python train.py --n_layer=13 --experts_per_token=1 --d_shared_expert=0 --normalize_top_k=false --balance_loss=0.00114 --vocab_size=2048 --tie_embeddings=false --lr=0.00377 --train_tokens=217400000
Below are experts of layer 2 (counted from 0) of a mixture-of-experts language model. Rows are named router (the router's row for the expert), gate (a neuron's input weights, with its number), up (a neuron's input weights, with its number) and show model dimensions 0-63. Each number is 500 + 40 x the weight over its row's rms, rounded and kept within 0 to 999. Numbers have three digits each.
After each expert's rows: "gets" lists some tokens that make up at least twice as much of what it gets as of all text. This comes from a sample of Wikipedia text that the model never trained on. Tokens count by the router's weight.

# expert 25
router:454492480492549478537457473565525489468437488469430516510506564537457451430533502491519493518544523476497485554530517521564564470446496517472565525484502532497508471536435517560519474509500487
gate0:570418540546468519455500511498526508539523554497430523542541486507522539494498531567485508494501467520459517518500573518471479496530530497483468566506493421544472507492514466504531427551410550
up0:423484539475521555477455510500507510539581473510542580560621452550450519541471484423539459516516533458518531428484512434462534583532488501463468541460461479491580461522511484468463427494540521
gate1:519529550392525563497472579563491520473496473488565498483497523418479511562490481516583514486492461507518544505529499488493437527452598485487471448451486480525452428560566465499441471468508498
up1:503475492593483439486574436399509488493569528490477531563435496565515521519479490538441520507443581448499470493561486443491524499590424477570462523525434481463522600484442538446536518483503515
gate2:584462503511522499542429544531434555579519470511584433470473457516548490491470594519448461537492481507442445549567556557475525552464474456437459546536480503569460542547514476552537458511491456
up2:568438426571524454466524508493461539440526492526483546470506484510519558505532492471534463490554528564443483543510540531450488569507472522439467473466482460586491440517549430528589468522501451
gate3:525585503482448479512528467532441491580485476494462517541516509475445511553487508446530458476469448493478537482447512509503481541485539479418447523444469457451456453569512581531481506550521564
up3:514507522513531434430494491545538528530488535518489480485467464414502463454514512539473566541478441525533482567472462551446451499521526551476543559427454550545474469468474399504513485515559483
gets: " and", " or", " ", " G", ";", " but"

# expert 7
router:433514523547396459565529537521547501525549523509493501448573456530449494527471522490466522494441485541519523569530522534382498552540487473493517526476480570488503518474476574476467559477487572
gate0:436454478496472466466480521504462489527493473458437535526487478522478527484537483516523427526583467454509530527506486514489458538544477449476540497479483494522582548513520493547480483560478490
up0:501564485513566506510556444547482501438434528519504448451531468453403507476476513472527536541528537570485544486497460568517516517460497474537532535515485447415495517553467523442531475448466462
gate1:515428558458511547513518493602556501558504446477506454480527498522521510543493472569448539450505509464474541487592488469511449522514525508439478510493524491422526535497522446537458443539570548
up1:552475540449531495507513501494452503426424509477475526525482514433436486457559456430542415517560472487535477507469462493502510511487459569504463453519514482429558490569463514499524560497505470
gate2:505419483499493498523549547471487523500463494465515521467484523544447483482567513548475501487518467459482545501576556539533534506507482458404555464500485539538519469482547463495437519565581452
up2:429536533530489414449558507512469535464490511503472504470484488455463564487493471504558511474485561513535503492493487384470512392546465503518462522457580453465489525587501594479556516507492509
gate3:458515524478471507415467480477475578433449563502516523509511576488581475515461484529448488520500480503526542453502553532478465519559443417611462544573507561441495515508522442501452514488527497
up3:456487513486465492487512491491592507568482528494521533520530484482408456509543486442511493472527512551586439559496511365488484467440519520517569518597546505548457511512572535466511501535436528
gets: "at", " at", "la", "ter", "mon", "con"

# expert 30
router:586458531581478527478496512489461556499535489520524477548570480461486466456540543445568526455523459530484492496477510522509464551466513443509514517519509487496459519549522491524479544437400568
gate0:528534479538510495502512513549524529530495440409467488526515477529551512492400488495520533409481410448450583463524552466445535478535462598485440446547408470509523549535556531495561488568484628
up0:567473518503497454548486541522537529469581465455534500571521499496528460474560466457487589515569430365480473529530485475480498476530489484499433510564459456501457493513590534474450539518486602
gate1:539508485525463537460522491511434480511529427531412530515466524563447530507402471514500467485449573485504589500527532593499516482463504513454517417474458516497514552507530471549477443539502544
up1:535434531550446457543471498435494560466533477522442541533556537469434463391553478510456500572506521509486415487532444519449508486509493476570457529533500545531459477496573500510550541527502561
gate2:549472525596487492518489451455563499469495489519588482498563577491505440448547500474499479487525524432470512503476550555538446442565398517479398489455522547495544494590469508502556608508462542
up2:500506548537510515503527460509574463492598464450531473546497456493567565510528512495491546508488525454565510530496526503511482448416491511486510498525511473427532499473498448492519491491509421
gate3:495511546505459529461491481586560471511535503491550468493557531565539532513486544444502506520474507384486541542486502488479522490527481497406473379489506496568569499490542511561511464597526550
up3:446498531519489467439530571532510482489522468527469488554556494521527440444473477458496512571486484482522493560443534489453493586510476500483493481473539467516520562542543551491476429583512585
gets: "ne", "co", " which", "ad", "ide", "able"

# expert 17
router:431516467577529482519516508496449479492505514464561519519507568457503499493516482551587536444562481532553430500455485429471477471536471514484483484473491517471454495501523541464522497541518497
gate0:480501507552475482457488477538570467527581509509512490484472476467508535578505513503555543510463484486459602445499473542550608525455508513531493479528467516454472536466541477499488413503502439
up0:596436569455502509536552496446517530518431505522550459491476555510487467417533553465448486475522422544561477514530485448463430449548557506435511570510464506544510411520537570520531564439438534
gate1:523568515528459476464484545508482493456584506529575487528464519469429539517561417496509446508524463436503540533427463474560516492455510493524484492497456477492508534406488484531486520499525474
up1:512489511529553500504424525460513483536526469478488488427449461602424524516511537520484494525577551529479429473465519467551583438537505444535533500518577440465558479561519488505559450435504444
gate2:507458469473468514510541497493505547531423489574499548488540489482546453506502472483525533423462511518431507530505482521461470464433502481486573571401480481550429566519495465504526548458480474
up2:434464491430424538461560486507535507545492503521492549527507485408438470487415477524450498480565418493563504533409582540532540455530468524482453530556478447503523494543512522511466510471510487
gate3:509515496557459491509508546543486436431513495526624478432528550508483469511503484516484495492518561500448488437509503521492457516506500513513551601452521466414460568442486449492499508486477504
up3:506504453505538524552528465475527490475510513499493467433503486453543466477524535500461528522509518543582540535498585518418559435460467456526548459542567524489466473483557451550482582467543481
gets: "e", " E", "s", "ig", "ction", " mo"

# expert 21
router:398478424399543442468510477514556461484469536427505525543492518522548536480526468515487513551510543495532449506547493421495462451530536583473540512541465447494445474470456552449478437536515449
gate0:488522433510495605552538505520556446510544553509494557471466470482532505489472465505475432446504461468468531534524482468529582489494460484510508482529479537494478521552555481479445507493476529
up0:504576416467544535541547477489485454527534508498435511531402463507536465462506451550418485451447418489521494550616541451530468553445495460490493509567520498498455561566516513489492479488512509
gate1:535460435487508461447523499483492525642510479536487534541497535517486457534477504512549576543472516592527509499460520465521521602451502484497543472496468512467573475534530467490519418461499511
up1:493513552571431460467505491493538437472483490513462502533491470520523467450445507501556497488525458474551508495413574534451504541599481524537502537515566444525482496437490552504501492520563555
gate2:533477587542478466540514405574519595565513524461581474549503583528509436522489486485496536530530429478500470460496533563502507544468467515460489470488546473498503492582479530548495470484550577
up2:520511542561487532540492490548499514507503529455497453498461513493575517453457602497417525487476518502419544484495449574553512518458524527544530514501634442489447520535485578516494458518515468
gate3:472437484506498458532592523500460432474512508556495509457526468501497459554487566561551442460452566572432475442518450520505542557498534486587487425557477602508523459532544565477619518450554471
up3:504533524478540537415465538451487576534468535526541476541533522467481515501499452491515521515534494498492472487474492513494455440473484497472545610532531519427491585489450405457506491542479486
gets: " (", ":", " p", "me", "p", " up"

# expert 1
router:396443445378522462489490482468557485456475489428479503569515505501540525479534490509471531563504596496566454501561523471487451466535544564453506485532496446507498472468442543466502495529517457
gate0:556502549537511547508568519502522528531438503543509542487484512480534474578445557497527517464444457432468523479449547479470497459414487426499458512474552559439512498472543539577471453476476526
up0:540602479437543534482516508481488558487468528479528570510526443460501492581519537477470468520424496505540468486482495536498545551494504491521561531510500500402511446532554468544541450486574471
gate1:503529567526474542467488475539484480450537508506582547464539504463473455369442512495509506478537462464509480458438567539477557466502580497538529420437467598553523529526472491500513468508448545
up1:520434495433470482451545545531442523552494443521502462619451462511498466517508498507520518531477501531503447527491488538546472544407467515481526510461532533542530446512513554516488504553555486
gate2:556557563580480458585511525569531549572508454582538499483479525455498527493476463499580551455421477509414495463486543495566473524563502538535420463451501525465487541558528541482517422471479509
up2:479477514495502512516542474456523442585535530502448427448527483542487550389450531582531552485549506502497414450455519571477436496533528528567493506450434520497524489452432437517505505467528533
gate3:543527443505483471466490540408523412486512522554423509462503495519489588469495546522509484481474538478429574487457552539551454454477496584509451469449489540543536552526548481538477520480487485
up3:490439507529526461437503545492504537477505544463434580469501561555523443498494546504434540523542494450463565488462462480484501516489458493477493509539551523462431527420488468502514527576499517
gets: " I", " is", " 19", "\n", " Le", " Ma"

# expert 2
router:519516522501507511486539478423475487525492454523489537421487573495499531522517560460490460423585446523486532474480478467473491594460453502509450504478515518471500473560512432547446520563530546
gate0:539468464552472496393463594519475473592473513410532472585535580545512439551429522534514460502466467458544523493498525586435445497546493508481503562475518554480470576469531507474489530539477500
up0:490461464412483470549508516556503409574536491481485420504518517485515503475454505499473520478489556440476554543532557529520475439487513540488525519460514471510523477562555442497512508475483478
gate1:492462601414470557483525447509507500470533588490490520457487472433503456464480463452498434440537552472593437490491554539581517447546502499480545493496500483491505500515525483496488519555566561
up1:571505488549519564535505513479539475488534463528527526496571443461482513501521472449508476573564586478478573522505442519558482475592436521463507538446507437480513549538525472476492549522513443
gate2:444431542504500568429500549534465522488617450465518516462531506448516444501503444470522528463513529428437465514532523514571561563465527458467530381460546518527488483513507548555454487506493542
up2:453471523476459417485492435527534520437484501506578503513479495502487541534618501480459494409498477505531432421514488520535482446511449524494460524532569519450449539471497453508503511568506543
gate3:579514556491527582563441489551495544454525478444566492465483495587559543501424478530485483511511500518442530510422528501470537588517506443544474459529511518433483499516472475549463427483501510
up3:489475542507533383531480519515570571442506488461522526516403582540491479464450523390533522485478501417502532525533489476467544546462505503463475345461499512470494536521515549434490510480542519
gets: "th", "f", "ta", "ate", "ish", "av"

# expert 0
router:559526494544430527474573393591503530479551448522461541454417492474539422516440489521447579442534508522471504434492465509458549459486482496515582513497463474498563500553521512509541464507456489
gate0:530481467499496542492466529498401529517531532526514507543431487491411466468454490474476402435439526494559505481482569530514501492455565432449515483466441505469526445402545428552589457451549497
up0:452489478507573533502463511454471559492516573565528505440459535462465508513469495517491447448508521460548517470482526518534382494519528485487494422454518508528502479467500524473509501515549449
gate1:482540480518507585503538411521518528457441492533513549532485389458501485495462506540498512451520433592530533465505476559467503497421480532565503475590510568484541445518482475509527532487481506
up1:518484415494460580435499406528465534475441490536489571458455508442422520511487493507590497515505548526532490502476550500494488447525449537503498558535458552538509467490493452500549490523507458
gate2:465530514580528493511480520548471491482457484460487498486474546516470511538474534515452538462507496458498430454576543544492443440623485426547454536499515495521437444455474507556556552552513535
up2:491464460482512487491529475501521486521483587513569497426503540503512527469559450468510474583519528561454463506520398540458506520458497496547506524535484398590502525467505478525525489561501547
gate3:516513461496521523467491488520491502549479465499507532484500525517462494548513538513431473540502484517498565535462520459434538514448496534506481444464528597451550575484527588452368570578576503
up3:461496451506500556534517400585499565453480444486525553489471454514472489487472519515474454506513498574452465493549493533444555527505413538539510489532535563534516496560545489462453437509535489
gets: "in", " a", ")", "\n", "ov", "ach"

# expert 20
router:499521489446466503556422540522510448477448525541519486519507481560540501492519450527530505500489437521441459473528510536589445532430492403504470520430567505500508437489518480533556520490508485
gate0:432521457523510457549523472498505515535505489459481495547482461484557590545508588529484531448487484482516560531422538531515471476503478540489576484424513436510522470531542494567477577488498501
up0:410526483471476485501522503464431472455467477488483514476475486539550475483542564522560538432505477444570523480447535527477520507513545446502456469451506478492450530492538517480518518575403498
gate1:434493526496517583485565425499525538496505493467471517495542432485521482485490508517517504417479507471458529441500489499605459424465482512554483469544516431471439454551480518472419532502490517
up1:479450500503486510552496511584540480503414549458566478490466500527480537392481470561482565531590567488450510482482404513499570515404537502540444446470557532455525525516576504495521485496493456
gate2:476473564487435571482496543476502521531515530485515483514478504482506522629504449523535512542467456502467421406498490408474486516464430434512577576498518505469536405491548524521546557430584507
up2:541476523560548508575488445451482459523464476524601471481517467560478526510518508535466486568512525459477541522495512498489518450490443430500599514448526407512473549483463510586533546483440516
gate3:433531498504531515510553543480502466524507476635482522517503479501474565549487587502491409459437464553509501525493509528515510539600388477454532526487502463557518505520488562484599522491424532
up3:471481521494476499501531441552490481537497467545557547526516543548489471512506470470532513549457563510491517533478520439481478572467507485484505419604476512464501508576531441520511506511590571
gets: " \"", "ing", "===", " that", "ion", "fer"

# expert 9
router:447526514466580476567519482493548470482438461471559478518511548524465499471508474478478526438524550484463466521572506475507510498490561538505578461497545490567474418486429570439613513507526544
gate0:494545456488496539382488527510540519614476499490522601508462446529448501543484463514479483492541465471513483461556451491463519521507455446459557504490514602534444516507483535449507539497448508
up0:486470468520470455566504501529624551547510476496516457520488494464571476449492501567466468507536502515481435453491478423443465440536535561472478474541509489492541472554449577509450510441459538
gate1:500453455486553551541516461482531503508572472511499475487453581485497484458521482503600461471509470558475492551499468536576476472514470450517528501498555518510579485462493508507520496508490572
up1:466492529504459457465541397529508512457551473499545521546506530424527521444584535498561423518471516567457505553502500502526513472445480547528494480573510509397559491543497452457555503493481470
gate2:473499427558534525465502479503537495537462556489592517559521537426480452462517491568525455501444492527427425521484551542509523484483428512551465468532539478456551519505496537432466450530490527
up2:504565500523495488446567524445435536561468562461553530474482541494466400515524492511458476364505536500553487528492528503470507503465499523459446481518577520495512494577507520394534523463468472
gate3:515493490511519502461519463535521515514457496456536502492508511495572479597500432510582518440506493514494533454482442513577532569467486424501536461471484455492555473494479449518485508504470464
up3:487476483461531500449500625544489588468501517419495507544505494459505513528443443463533433533551494455493518556445475476493497450453504438459531463516464562518506531484502483504519433549537478
gets: "an", "ic", "ian", "ation", "ni", "s"

# expert 23
router:531507492498421498510512553543438495485505486557514487493503482520505445492472550515516457470553530541493526450485457484502452478496498475412389569510561473487468509532613467543502499488471512
gate0:561573541579522473570436517514478533503597470434497456518466520446451492501437481483524557493458543525469471392408515447501503458478486499505485482561488503477531494512466523502539610531531498
up0:518552553534510447541395518579481453505528497540590490515535507490462405544416468537594514511521537582472496436485447490463468511545474484526462518530487537445491513456497569574480517523526467
gate1:470456432511506534480535486530491448541511558543471500452425489458477485446426489449525438484500523589489514514537438554558581479517504471504510514435489509459493516544529399518547468541461416
up1:522537531496474529514491513472460550458526498402475555516471500512504524559529567502501511502521501458502538492427451543467458488479461566529500505466477478553575561525488535528484499494552464
gate2:469555517521527469483430498623494497521483566556474464532516515489577535541520465520516546518468503446478460403499512482452504528484477506435468542486499442514445554418540532540535497440488505
up2:528581564477489497482478460540453478515474470455546549529495443525506523475455458543542581459502459522475549498522452538535503432550471396477497489496479474462552443593547448568551481499530398
gate3:510528475410528518533558463461474573518495479450543537483519507485543520490553472576486464468457458484485489462496590429484492520442479501487571534479537487458560573501512478482546558603551520
up3:485540438498477495541540483450484558510525452532498481491476534520500516414483581523489463517450474546457525480448505517596531504490510510470560489417484497474516507513597468429479552500532553
gets: "d", "-", "if", "le", " of", " after"

# expert 27
router:548445471450617479490525444393513516475519523479493564445539443415507486493468574499556422492469517466540514517538488547494527465458481442509560495572551499525552501533436564447423498502506522
gate0:530571560613489498453556558521361501531511537479488465559479461493489451469511485516414501524440432498501529517519506489515475490502469435594472538574542465464531495513469525512494495511538508
up0:501511519575532489523570567538458490493492551491487483476473461505500417506456521523486526449494432442500535468542457506497575433527523461558485478551531486495524540415465502468453506450437524
gate1:520563454557473465440527496495510526561413527568477455479465511446438553476474512594525527466502552561478533518506491533465437497530533559563464480513479475459468499501526462518537499517530538
up1:446441487524520420528559565537446536519502505466519468504459460529597471515435517501493532442503459474485536557484515496516537464538571431474514518504509515528480500555485571475506482483510561
gate2:440458444582500485532482504525450429551509545493447414532466520512504445553499504480467541574457511516472438432506501484483519444430458505434527516512538455536521501517508522549520463514492460
up2:459513506477466525444483508484528511481483441502454580532527519497482550519522475457466497529510502481490546505455531533414523548541523557537505480435504479478484450432488427502534564487420568
gate3:369485544486492475471479442556491476505463493542482470513523547583539490463527423482431508528488500558451505512530509475578475575496451547530541508559431519485510432502472514521569446514568511
up3:493475524433545517541533430540473445474550527553530552452506449507529406474466523514448525486493468499486507525553511474586421493471465474565569434584529541523496528531500561477482463521521537
gets: " the", " The", "The", " ex", " ch", "the"

# expert 11
router:569464556507430495484489457524414544527465483567494519502417566491496553562464479489588492532415480557486529552498534520496483529483531489523529487420518458533531539499489439421505557515506537
gate0:525458475463465470541553542525505506511506481517484529432495494495486540475599466488468454498471511535447532520487539536459540516491527559430513563495533522423536567561579583486535474511446496
up0:577525523515523491560477518528453569483466512470518491457494453506560538525391517471553463501456508496498542547445515511564466513443495497489481498445501460504522535496498432489568571497455598
gate1:514490511502572427482505449562514497431450466558504586537467450542491416507485527504507533496477497488424512449557484377471494539459550478592495471486492505482521573566529509493482519523526588
up1:499545537467512538451582413483515497507486464481496553453502456500499483526502485484448554486537533520482560484532532481566473491510550516505462477469497492540561487560496524490552490512494493
gate2:515480530567520496526433515522508511527547498439442422465474473524489456539528436530485619484458447422454497496553505453492466488545484540508545513483553523490471575528554527519472561468496510
up2:478484514519490484531523519434529475467525464596573443527551517450470521532528418464498486579459486472543456556519521478546484464426429513504478474574488435513577466502467487514509507520494517
gate3:559488553498541541527461537455530451488456464514514578572485473603512454512494483468563492505453439475546518436556531438473506465568493501432431478466545490515492564509538443508515531522468539
up3:492478547442531488496455516510536504490497522503537492455466539502572489488472456426501451436527450558483514483505593539529418463489481484482551485542426501455551476516457492483480502487532503
gets: " ", "un", " b", " st", " w", "app"

# expert 3
router:597499514497476531581489533553494454512447577541560511546515454548496501492432473480501559432523521456478506520478533518536475511553451492482464456507523527490523502532480488472507518474519482
gate0:534495531503475524514506527502503496487474563504489525437531518447520486449514534493594480544455508536540640516475470523470524486495425538486441460502544475590548456508548499515466474558494457
up0:512534489463558500485503532519515518516444476545524474456498540507527509509467472515450481505480432472491527534484514488474442470513513404464492616525525447456432498499587486535486510483460547
gate1:470438479536524539523505441487486558510497453562523428468469471522512546495546514562493449524503484546450563533492521558481505557483494504472541519477532454468457484500547533504470483597514500
up1:529502488514477457491465493521536500501569443498445581404526535506489527497438473512548459487515486502486508526394492528459536545445505459545476429579497518565489487535478473508510449512487551
gate2:544539480544438457536495525455487511506541538536534485414554449539499527492456567414559504476435520503520498505461530492523477473549480530489465497501501494552402495418498445552467526475489577
up2:487478513469501414558441465516536443499587519500527492471483536558555533482518517477510487447492583505509463473514522445533456558557466529487495546571512446510491527514418457442468508439504492
gate3:466573519523405435461523507490518516542512541531504534566520531476526516567530502458537477446412538508416506542488519522521525506532477414565460558471454522502546517476465511541445499513519532
up3:509523482507561511554535504499495503448508460498466516533547502499472516546445400528490467492521477453586503501532472417479461498458480610464559450593477512516580511512518507478514489431509493
gets: "al", " an", " An", " Al", "cc", " Me"

# expert 31
router:525524511514490515444509525440456554504463484504472440486443519484477524444504520520537478470471501424482510537500525516538546477499522503530493463510546464496515538459568433538487457432546520
gate0:559524493458487487496469516519476509577505520548504476579484500484499446513503536413494576504533524491490504432447466496455479591497498509465511450463506506444522459532491518546497507456522523
up0:454501510467511443450516506523502549516559459472534560463519528555481503626436473538514460508528539522512512515540511437488463491524478508458448495492462531513475536483447481493585518446480473
gate1:508442443549543561491498471508577472582522575553469509465517487520552500501514462524482535414538456462477484510530519485468529578434535493511484515491462468507445471496490533460453480584509554
up1:474491545452452464507521512559474475517419505407492496566501470514488486520567560500521453461526430435476481507453491542539481542515490526499539456447527542513471553496540566535515442389504580
gate2:535531483557528515525520502548452474510471535555479476436614461522521527568518509532504466474431545555448520390475475504491493483475512591485491485458529452451473601529563432505442509551510529
up2:530505484544491480576533534516450509525484502532491515484488598526480464511537507472464472510474559502511545428530495496392513474545469566411510448562451452472490447509484499491558487464538537
gate3:412412534510495598478470499503520523610456528566476480524450500555489498507495476516439492505466513561465507465463433568512542494513530466474555406516489523479525470424507488473548476495501487
up3:538452531592544511471543487448571474506468494480490506512484519490506501460536462501451526434501520519575478458523493556458437525474471519438536427566539524520475463387495462481508549491449496
gets: "o", "te", "ent", "mi", "one", "ical"

# expert 26
router:570515527567571535532493546430426536508533522512464549502505419478477534483538414523515537368489457589490492484469485516502489435531511484520500492479500538511481460492530563518540456459524541
gate0:491557463528525473498527500520464509585483517465482475468514521489485503509549566488537528516502491466511494441533600522407436521517525436554481544541487477468423584452516428482456476490509467
up0:458487479546495501540456528486470479490432484530450532538477510467487388485472550552524525451445464544434444447485511531498500443466564528534523493463557600500511427473532539519474561508477490
gate1:484585548549553461542504479482459540511463511432525501449534527450458475457516501540451527482512484485442515510487503458514532458561460504451534512530406537464441545575472554518504540537557535
up1:517590508508533479510468456480422591490503507425507542503568505535497518467582488543488520440461480508450490548477510455546502480510473503420491466505451576440500509553502551493484533546543504
gate2:496487532515510527577531492538493514533506522511488499514530522482544528410473604508485513454474527489542505399542471539432486463531528486507456442470546496564536515448509493528517512479433450
up2:497441543459516480496455525528492532525478547533518560469499486527504495495478489444451517540532493573527533424498476497452434450551492547517498571472478553525519499513484528510501446463528465
gate3:488571519524439501472538564557467433570507482505486481561516462541519482551484462498418534444502521439452521481520523543570536511445501446486482462510457492545520436571542489479543485417491518
up3:500471436493541476509546484485527632459449527527531482488536526435499544500574476498496522465464519454527472506500492512511441517582443546520477486471468561478435493449450499462531549471532534
gets: "ci", "E", "B", "ur", " co", "po"

# expert 18
router:373435459392517489495488468456541484435479488436470495544518518507519522489525482511462527556522601520554433522538518473497469483537549573460492490509490439531512462459440559472521492535516443
gate0:544480458506550461544491474483552479510613479484492436589476494550508540537452496476500520498590445437521511439508514472402497467473450472452550491503537536437507549490557463534466583490500580
up0:524537568483478519476547540509507405479560464488491530571477486576478485512479514534454559504453518532519495500480531516585393547423502525455495550580430419518479487573482534532459523537538551
gate1:603426489514489482442552501497493497500506493552512483530450510486471464500447514518488555474500482474455515466492499542493508498483531464490466491544442564439514537558567464535512551432526632
up1:464452547525489436516532504524462454493474521548443526533503471525400447449505505499559563478510484524492463419474525493538516533571467515519483453486486509509556536424413532464456461541546534
gate2:531527491471503564540526526504499505536550404518550458502487460557522519504511494526413512495526482431514488585546485571528475497492489460450486503505532514574489535526549483527525583494549512
up2:567466487535527469450464538500455421557449543424480536466462515450533487438514490515480386465460514411453511521472494530490535503552571467509468492505458517436496506427513561450430510533467484
gate3:615476506558426472469554540483559569532474458465504494542470526508540518482476549525548529447477464381491541493466541535522476468459577444455431532510488588481451518501532460548478505493479531
up3:498478471547443497526501518587502457453499479515422516533513468486505475480502511543506517571480475533500531476546558451549502447465541460475507501480542497551450513517562483480402416472454476
gets: "\n", " (", " de", " A", " Ra", "ri"

# expert 6
router:535469489550452500526471577613452473583549544514515466493486448409525552512545572456471472522512495451450543506470501491490517498505404441505530493577461491493500617474452459455479503553520529
gate0:551520460505494519490554524600441483534533466459538501508491504460501501497496550492498483473465460519420459468576545463598551477522488599480503536478493466544466519481492598536487521514478506
up0:467476517486506559471439505555455469543512455533541453411424490475497456511508520488458532549462484488485548538532481456533472508549487520529437656491445527517520530522512522469504434477539522
gate1:639515466489475539466401485483397411491469504534563506480556545410455527489470455480487484521562524492455511526464474506588491462604477587478539520516449461504519513510488531468485499507547466
up1:535471522558523438542565456503539556430488485447503482513536556478555484503453496499473470531541464458509450508464496513464568511476533581429458434493462451510459507564475458479560459467461441
gate2:513519584495468461468473486448497436536530480469496519388379468531513536505476506503522530515493570495467490452506527489535487447496473462490461428505556462569505479521546516551543589481532475
up2:448473430444516473492456514434495491477443568555501424502548564479509493518411526529526516470523456548533599581579550491494458582558489503562519459464544541492437467429490558454420461507525487
gate3:449537491481460509528465471582456490516456483549446514477535524554498586517472440503477508457463486490516506532524482551511437485528496439567562493497509536531528538596444477445577480430553485
up3:547575508498517499456517466504459540489479497408455497483520445544479494491502494454521519526522504492597501515443505436443428463509469515454418523553506432432544481520513474507508509567489469
gets: "a", "==", "op", " ", "ia", " so"

# expert 8
router:378448473407528499486443467482500498467473486439520504541537521493523497471542488505455531571490591517572430518585507483500455499549525567457491473498462457527495434453468540487499491526529455
gate0:499488574511479419495564541421498435510466549500497558474522478516525492483470481523559503425606489476453635474424562524493542430485557513512443479538480523477533451455535532486527513513469483
up0:501503519494527490428522513530497496484412511509414525428452530453493478429528516515534491527394570521456498512508450446497442501582511493524518524536464530497476482497498466507517499526535477
gate1:572524537521470503397502533541467545492540597524488522453428489471416432511454522542517466515522544402481522508508456464515499552522488551534584511498466528509511523507610537466409505528534487
up1:525448596518481516545507505568503552477514541444517487431474522554506511486478467462520497517524472576521441375486488503538428504389533488461486537447447472549498555511504485485503532490536517
gate2:540535539526473505584553502524506525579505521485477559481473503466483598519505539516544501397486516480476598502439489497546497483470514510450518493480498487470531534505559522504517438478485454
up2:503540501505479557467496518542500488543511557543503542526559460480454519445547502493514545411509514517480507463521504514510504517430553598496550498556525441504524476535554471462495492511533518
gate3:576408484524472446450559526499533500493558514522484554554474527517477572552453471532555497467483502389417495484478514490508594461488487446469503495523466486510540527570563484527538519490530512
up3:504481504496470438492562476518485478441522475491518473546467521486496550577501527487518489501465532467534506544467466546561509512570524526479587517505541470500465538552544443458420543504479495
gets: " |", ".", ",", " 2", " 0", " 4"

# expert 24
router:492505573488531489528589537485466528571509526481500573515473487493486473559521525510532482471519413515494477532503459561492507450536533497533521501476406502398519471525490491547477488417480473
gate0:506485553432510473532510466511480509450450483557639570467522503457458529474579540551531517532458454527434515474506504532545490553542515482529460462463499575501469502475541509548490428498569490
up0:532499437444491508547488448503457467495570498535561528473498500519586542475459537494597517492468540492505551501459541551512432517436457429506518591416502492426508517540500457519499462527500536
gate1:449539474515481496496528468499457484563505543497423543488563550565443407489473464468498508415511494456517482516496494439481525526489485467555490507465551488517550492569574455442535541537503478
up1:466496500465499545464553470479467530532514521500424562491556486508464467516465483473561473477518489462474443504456499488529501509469471479562481500452528562554603520574550430427504486552521422
gate2:453498537504501500536507484524464535498591537550527512514491465449426589507499558516484480440459457531528491463438532494485521563569495474499490563466536513501454525588561538521441455525430529
up2:524538511466382561528531464492451541449445519541479511485538527549499507449450496568432519530509432494496513464522555591499548517489465479483486496539463488473507526556439550472509481493434494
gate3:492522501492529559515475471518559521510429466524498508531474508459586524439523519533485442454528489520455498565417541462497508493484486492505508573519570428442491546455453465471534486554492470
up3:499429505513427505512520449481502494459534539480479492569522450507512461466485498485537540510542561509508513429474474505489481520474518532495536467485501421505569472483519537477447575546485533
gets: ".", "c", "z", "x", "iv", "ary"

# expert 15
router:558549541528493476476504584459475495521485442494573477477479465560525542531502475514553539525492442524466575515509520506430531595553456454581432461478470536514522484500492497506464401521547552
gate0:479480532461508457454505517493533492443477556535484570515428434558516463529481488468576490523493552510535502591453546462410410505419455531569485509506493577487497475491477468548499528477549531
up0:446445405484580459528440487500474507477526461577522519490487478525465558501558473525449444545515484481457481594548554475472587511522512407545477505495499564443482486520548545440440584535482520
gate1:518520506465453460542553519519536572476482505480494502540499503460492489503522534511452483419548576473514456504458423507498486490462486515461578563485469525431481572529499548481521491523529487
up1:449534480483442460524533505449553521500497533497476504436502487486528543503582483484516469489543554470471495516511427451453503491477503446510520519444465537388549516492491533475511519459583521
gate2:487542521502463593535537456514567492518520479506500414512526518482549449558471506583471526496505505510455490473440480548530483503439469455527479531496479618563475457422473457493458541508491472
up2:507507551465509560550546444515516535467525510488526525475545540502485436523492498475574477495470387454458493501552458469496533517481438480535481456477536502592492570536485459517515462516503602
gate3:470513514526505486461553501517436506563463576514455566567475495511469467471470497513511482526455491486529503448462526514496489540523530603506516544479550479494421479481544462491529440493487569
up3:512502544535429474515516541436544419530524579535523524486512510491454519507437504517481525499506532461474505505518464487526512528489576461551446470433486501521521474518483573481491454450527543
gets: "on", "s", "ver", "\"", "les", "\n"